config = dict(
    num_hidden_layers=13,
    hidden_size=224,
    n_experts=16,
    experts_per_token=1,
    d_expert=528,
    d_shared_expert=0,
    hidden_act='geglu',
    moe_layers=[3, 4, 5, 6, 7, 8, 9, 10, 11, 12],
    router_score='sigmoid',
    normalize_top_k=False,
    routed_scale=1.0,
    balance_loss=0.00173,
    balance_bias=True,
    router_noise=0.3,
    init_std_router=0.0106,
    lr_router=0.00107,
    vocab_size=16384,
    norm='rmsnorm',
    norm_eps=1e-06,
    tie_word_embeddings='early',
    optimizer='soap_variant',
    learning_rate=0.00373,
    beta1=0.95,
    beta2=0.99,
    max_grad_norm=1.0,
    batch_tokens=131072,
    max_seq_len=512,
    train_tokens=373500000,
    max_steps=2850,
    dataset='wikipedia_en',
)
Below are experts of layer 4 (counted from 0) of a mixture-of-experts language model. Rows are named gate (a neuron's input weights, with its number), up (a neuron's input weights, with its number) and show model dimensions 0-111. Each number is 200 + 30 x the weight over its row's rms, rounded and kept within 0 to 999.
Before each expert's rows: a language model's description of what the expert responds to. This comes from a sample of Wikipedia text that the model never trained on.

# expert 9
Plural nouns and nouns used as infobox field labels before a colon, like Conservation status, Personal information, name, species, Length.
gate1,263,201,203,201,189,185,246,235,201,175,223,225,188,217,239,200,160,183,145,190,194,186,191,160,217,194,194,212,218,232,275,165,190,222,144,158,145,220,190,170,217,184,234,196,202,190,195,143,231,176,194,133,223,141,220,174,193,196,163,198,172,194,226,190,247,183,210,232,177,178,152,198,197,180,192,163,219,209,222,228,246,180,202,204,209,173,216,198,211,151,207,196,146,206,186,226,279,190,228,188,206,193,185,215,198,230,159,136,222,159,176,192
up1,228,184,189,193,157,194,228,161,189,194,199,204,205,166,201,205,192,232,144,204,236,179,192,237,193,187,178,223,197,166,155,166,245,228,179,187,159,210,238,226,192,161,245,196,225,240,193,200,213,206,237,177,177,211,223,223,167,222,233,157,184,219,226,174,204,172,169,221,219,200,208,226,235,175,212,225,215,177,225,274,203,187,230,219,220,194,188,162,181,250,252,171,180,254,256,203,236,213,194,218,100,188,155,214,214,250,182,186,228,174,203,217
gate2,184,176,224,188,232,155,198,189,177,212,248,186,155,201,205,212,219,235,193,262,200,233,219,173,240,229,247,222,211,241,205,241,194,201,211,197,222,229,170,179,219,168,112,194,177,134,240,220,192,230,241,259,225,189,232,152,208,211,174,210,173,241,180,194,207,217,173,170,185,236,193,196,202,259,204,266,220,191,231,230,198,218,208,245,160,220,186,251,223,230,252,212,224,216,155,190,174,181,207,214,210,241,191,197,170,192,245,212,213,228,216,159
up2,189,244,176,194,156,255,177,209,221,209,178,225,172,209,187,198,212,216,226,164,172,193,107,194,242,211,163,172,246,189,222,210,186,195,234,246,219,198,218,227,202,200,238,227,250,217,162,168,197,200,215,177,175,204,154,218,219,216,219,244,208,219,194,216,160,197,143,148,155,212,235,194,170,205,194,197,183,199,198,201,244,176,182,176,206,184,236,203,157,221,206,215,198,180,194,206,169,212,198,208,165,175,221,146,170,174,163,206,212,222,228,211
gate3,199,231,181,220,238,211,211,207,222,233,226,171,153,169,121,187,235,188,160,157,213,146,183,184,178,194,149,200,171,212,222,222,188,157,205,223,216,213,171,186,204,207,188,180,221,243,141,144,224,244,219,219,201,176,188,232,182,143,235,220,224,219,186,114,206,224,166,228,221,217,180,216,174,206,227,203,172,212,182,245,151,123,225,188,204,197,226,217,216,242,182,163,223,238,193,193,226,178,199,208,217,166,185,186,186,215,190,217,198,172,253,197
up3,215,179,180,224,213,161,171,228,209,192,209,196,251,194,234,198,170,210,241,221,190,229,257,200,219,226,234,174,220,172,168,215,221,219,179,183,264,216,226,195,197,167,248,196,198,243,221,229,189,178,168,183,222,196,231,177,197,239,203,213,195,205,193,242,194,232,218,204,173,216,236,176,184,218,175,180,209,133,199,157,205,283,221,205,193,196,191,160,175,171,236,203,232,165,216,154,157,201,188,160,148,235,253,219,183,202,225,172,219,242,216,152
gate4,176,221,212,205,241,191,159,207,209,182,153,230,206,168,205,206,229,237,226,204,171,139,183,201,191,224,231,138,191,164,209,177,208,193,213,190,248,199,167,244,176,182,224,229,318,226,205,231,176,205,239,178,192,233,193,216,217,222,206,188,243,245,191,230,232,192,236,197,201,200,178,163,245,135,238,208,211,195,185,202,154,159,209,260,220,149,235,205,242,230,173,225,215,236,211,167,208,192,210,214,161,204,238,214,215,211,206,200,118,216,157,205
up4,201,165,178,206,169,236,202,206,192,195,252,205,237,223,192,245,176,179,217,215,227,163,234,176,235,199,174,211,163,186,184,240,174,215,181,210,204,197,228,214,226,221,184,175,120,216,219,225,220,163,156,257,176,172,213,205,159,176,160,211,133,138,198,200,134,192,170,207,223,183,222,229,170,271,168,151,193,205,199,172,245,232,246,190,199,199,215,185,192,168,201,160,202,194,222,267,190,236,199,189,241,187,186,176,203,190,186,165,238,208,203,192

# expert 11
Line breaks ending list items and table rows, especially in taxonomy boxes and infoboxes, plus single capital letters starting abbreviations, like L, C.
gate1,169,234,207,196,202,221,160,197,159,136,192,190,143,171,169,220,189,197,210,183,245,194,174,226,160,242,249,197,160,195,182,188,231,152,158,205,242,165,258,171,190,204,181,155,194,164,134,201,148,221,170,154,225,210,201,190,197,215,236,219,201,197,175,194,160,208,165,170,218,185,237,203,246,186,204,130,177,182,241,206,180,205,207,225,215,136,244,242,245,216,198,238,206,170,195,191,183,199,163,207,212,190,173,179,160,150,204,175,195,226,235,227
up1,231,169,197,238,185,182,227,192,229,247,208,239,243,224,263,200,230,200,174,210,139,233,238,208,267,182,171,220,242,205,198,196,154,237,211,186,189,228,168,225,207,214,215,227,208,222,265,195,251,201,211,248,206,185,199,226,208,186,180,205,220,213,221,227,215,181,242,213,196,193,179,183,149,215,194,262,207,228,178,170,232,201,200,162,196,280,150,174,163,195,232,167,206,207,216,246,180,177,244,193,193,207,233,226,235,250,237,191,211,184,176,182
gate2,202,138,212,221,176,217,229,215,175,229,140,163,189,176,226,215,209,157,196,200,177,234,207,185,147,199,205,215,204,227,174,205,185,207,197,188,218,180,169,153,241,217,216,234,172,142,259,221,160,241,200,252,163,219,214,137,221,213,164,187,211,198,174,193,205,243,218,168,216,186,191,214,200,226,184,161,227,253,208,267,223,187,194,198,178,288,185,191,203,163,187,158,188,147,137,173,226,180,191,216,217,150,178,184,201,202,216,172,252,213,230,149
up2,182,183,220,213,208,171,235,121,194,261,149,202,192,151,193,171,250,186,196,223,213,191,180,186,207,236,179,161,187,217,189,207,241,198,232,211,222,269,237,129,201,145,218,197,159,170,263,210,147,189,181,159,189,167,174,216,196,224,197,198,211,179,128,192,234,233,216,192,212,251,185,203,270,204,224,147,170,204,237,268,217,239,212,227,195,231,187,156,238,203,188,152,187,168,171,202,211,161,123,231,184,157,205,163,169,205,239,180,185,185,240,181
gate3,206,217,190,153,227,204,199,208,207,235,205,200,127,205,242,216,185,225,201,196,173,167,217,186,166,174,230,192,184,177,205,214,197,159,213,224,207,205,178,170,139,217,198,208,130,235,173,235,226,193,231,226,219,199,177,247,205,213,147,182,226,159,260,180,199,219,199,184,201,164,247,236,206,245,181,218,241,212,193,199,195,145,210,192,237,211,246,214,203,207,209,199,250,271,193,153,139,133,230,179,138,173,196,200,202,173,194,106,233,194,164,218
up3,168,192,184,247,221,217,179,200,176,200,232,156,243,260,193,221,204,234,217,233,202,234,218,178,282,191,223,182,183,183,185,240,243,175,236,216,207,201,179,186,217,244,176,199,167,197,196,204,197,171,214,169,220,145,255,236,191,177,194,223,195,196,173,191,213,157,214,214,153,277,210,169,235,196,239,219,232,222,197,177,181,179,217,230,212,170,109,205,117,184,197,207,189,116,190,170,194,194,224,268,236,169,198,154,231,231,222,182,223,179,227,215
gate4,201,163,185,237,188,164,224,199,181,169,195,232,214,250,164,182,183,210,212,174,236,157,216,196,237,214,183,169,209,159,178,134,210,245,217,251,199,229,167,203,231,215,210,130,210,150,241,222,123,169,220,203,169,224,212,187,189,197,172,176,199,227,161,225,237,200,228,185,205,212,295,230,241,177,208,235,209,195,189,229,271,232,180,285,201,211,207,215,248,280,195,211,209,258,163,157,167,186,172,159,197,197,181,170,191,227,210,207,173,185,193,182
up4,205,198,217,231,247,223,196,158,218,203,179,181,165,183,223,204,216,166,217,269,167,248,246,241,176,225,237,222,197,209,193,244,174,221,206,155,186,158,201,221,211,207,250,246,206,222,181,191,262,197,206,195,228,194,179,233,196,188,213,210,205,191,226,167,197,212,183,218,222,228,166,161,156,177,172,171,164,216,200,207,140,166,238,106,162,168,178,277,198,128,206,204,165,135,222,278,227,171,262,237,207,205,196,201,215,189,215,196,214,195,187,213

# expert 5
Place and organization names, mostly countries and states like Canada, United Kingdom, Japan, York and University, often in lists or tables.
gate1,232,178,178,248,203,223,216,213,196,210,213,171,206,188,168,174,219,175,212,201,199,193,212,178,173,204,187,274,206,168,159,188,147,229,142,212,186,178,187,184,185,175,221,173,169,150,261,196,210,192,210,215,188,174,268,227,189,192,206,195,163,163,185,209,226,213,276,178,298,244,124,202,202,192,176,194,176,225,194,175,171,183,186,178,193,206,241,235,172,289,163,180,218,204,280,189,156,226,242,260,148,231,166,161,227,164,167,207,160,199,217,181
up1,169,231,198,163,163,174,168,220,182,186,198,225,191,222,257,242,179,193,192,171,181,175,166,231,229,214,207,162,192,200,241,179,245,158,227,189,204,207,238,222,207,232,164,219,243,237,160,191,190,228,180,183,211,216,160,137,182,218,166,211,218,274,245,183,198,204,133,231,156,170,274,177,186,235,218,219,192,168,193,242,223,210,215,216,213,203,162,166,240,112,222,209,201,174,151,235,240,207,202,162,241,186,238,239,191,212,211,196,251,183,207,175
gate2,114,180,211,183,170,221,251,193,158,142,204,235,193,183,228,162,198,139,177,111,218,239,210,188,226,195,206,255,197,248,227,167,229,196,212,243,165,187,219,207,250,206,212,171,182,195,155,221,230,185,227,189,194,198,189,244,220,229,204,227,214,243,199,195,231,209,195,204,192,240,200,213,194,227,207,191,112,243,163,197,186,233,194,189,185,177,174,226,221,198,262,209,201,178,186,230,202,215,192,191,177,204,149,177,215,197,167,173,222,185,174,238
up2,193,200,206,202,209,201,234,126,173,222,250,244,173,155,233,167,207,224,194,165,237,200,220,186,239,184,165,191,179,224,209,136,200,184,203,197,163,235,221,155,158,187,190,185,144,169,200,241,238,226,257,202,230,183,216,221,212,154,172,233,227,210,207,211,209,133,178,186,175,213,181,206,172,235,179,204,153,259,231,186,236,235,207,170,248,159,181,174,249,190,194,204,242,193,190,212,184,208,202,235,216,268,151,163,175,191,198,178,219,201,174,253
gate3,196,222,214,184,192,135,171,179,207,198,183,162,193,231,211,169,241,160,133,169,214,183,168,205,205,217,205,145,161,243,202,178,176,191,213,254,272,205,163,242,181,213,217,267,280,233,168,248,145,199,167,183,186,144,245,212,244,192,233,159,208,215,172,172,198,158,202,193,198,164,159,220,145,159,162,177,195,225,232,205,185,241,224,261,230,201,186,171,171,224,201,231,219,198,258,180,199,200,194,168,230,186,227,163,194,226,225,155,232,178,139,230
up3,193,193,178,180,143,171,215,186,194,230,161,150,223,208,210,198,155,200,204,218,174,222,208,182,234,236,191,192,195,227,180,188,228,245,198,222,249,172,183,219,205,189,155,209,196,270,221,181,162,194,160,244,267,169,221,261,188,210,191,216,189,203,202,182,257,228,208,217,175,204,236,256,205,176,201,142,224,215,201,211,213,194,203,237,189,191,227,159,157,177,167,205,173,176,200,208,176,181,170,218,216,174,161,197,223,219,207,215,201,186,195,224
gate4,193,243,170,210,185,185,239,162,222,214,186,152,224,200,223,196,138,164,222,180,226,228,148,210,135,198,201,236,217,217,168,198,229,200,161,179,215,228,247,179,190,160,169,164,180,244,187,223,231,203,152,195,254,204,209,194,199,245,243,198,230,177,180,155,238,170,213,235,187,177,250,167,222,187,244,256,191,180,167,208,238,183,226,294,187,201,241,167,215,194,164,211,227,217,200,168,222,149,204,256,183,234,233,225,228,188,183,246,216,202,208,183
up4,161,208,228,177,182,183,201,182,188,210,216,206,201,169,227,235,151,203,215,192,228,201,191,203,168,206,171,168,193,173,212,222,196,186,178,203,242,166,195,221,171,164,187,191,237,171,215,201,201,206,196,193,183,250,176,188,181,202,164,226,184,143,177,256,229,173,163,227,200,203,261,205,194,134,193,252,221,173,169,259,260,168,227,236,207,187,237,251,225,231,213,228,217,158,206,241,170,163,151,204,212,174,196,215,219,266,133,188,231,236,185,207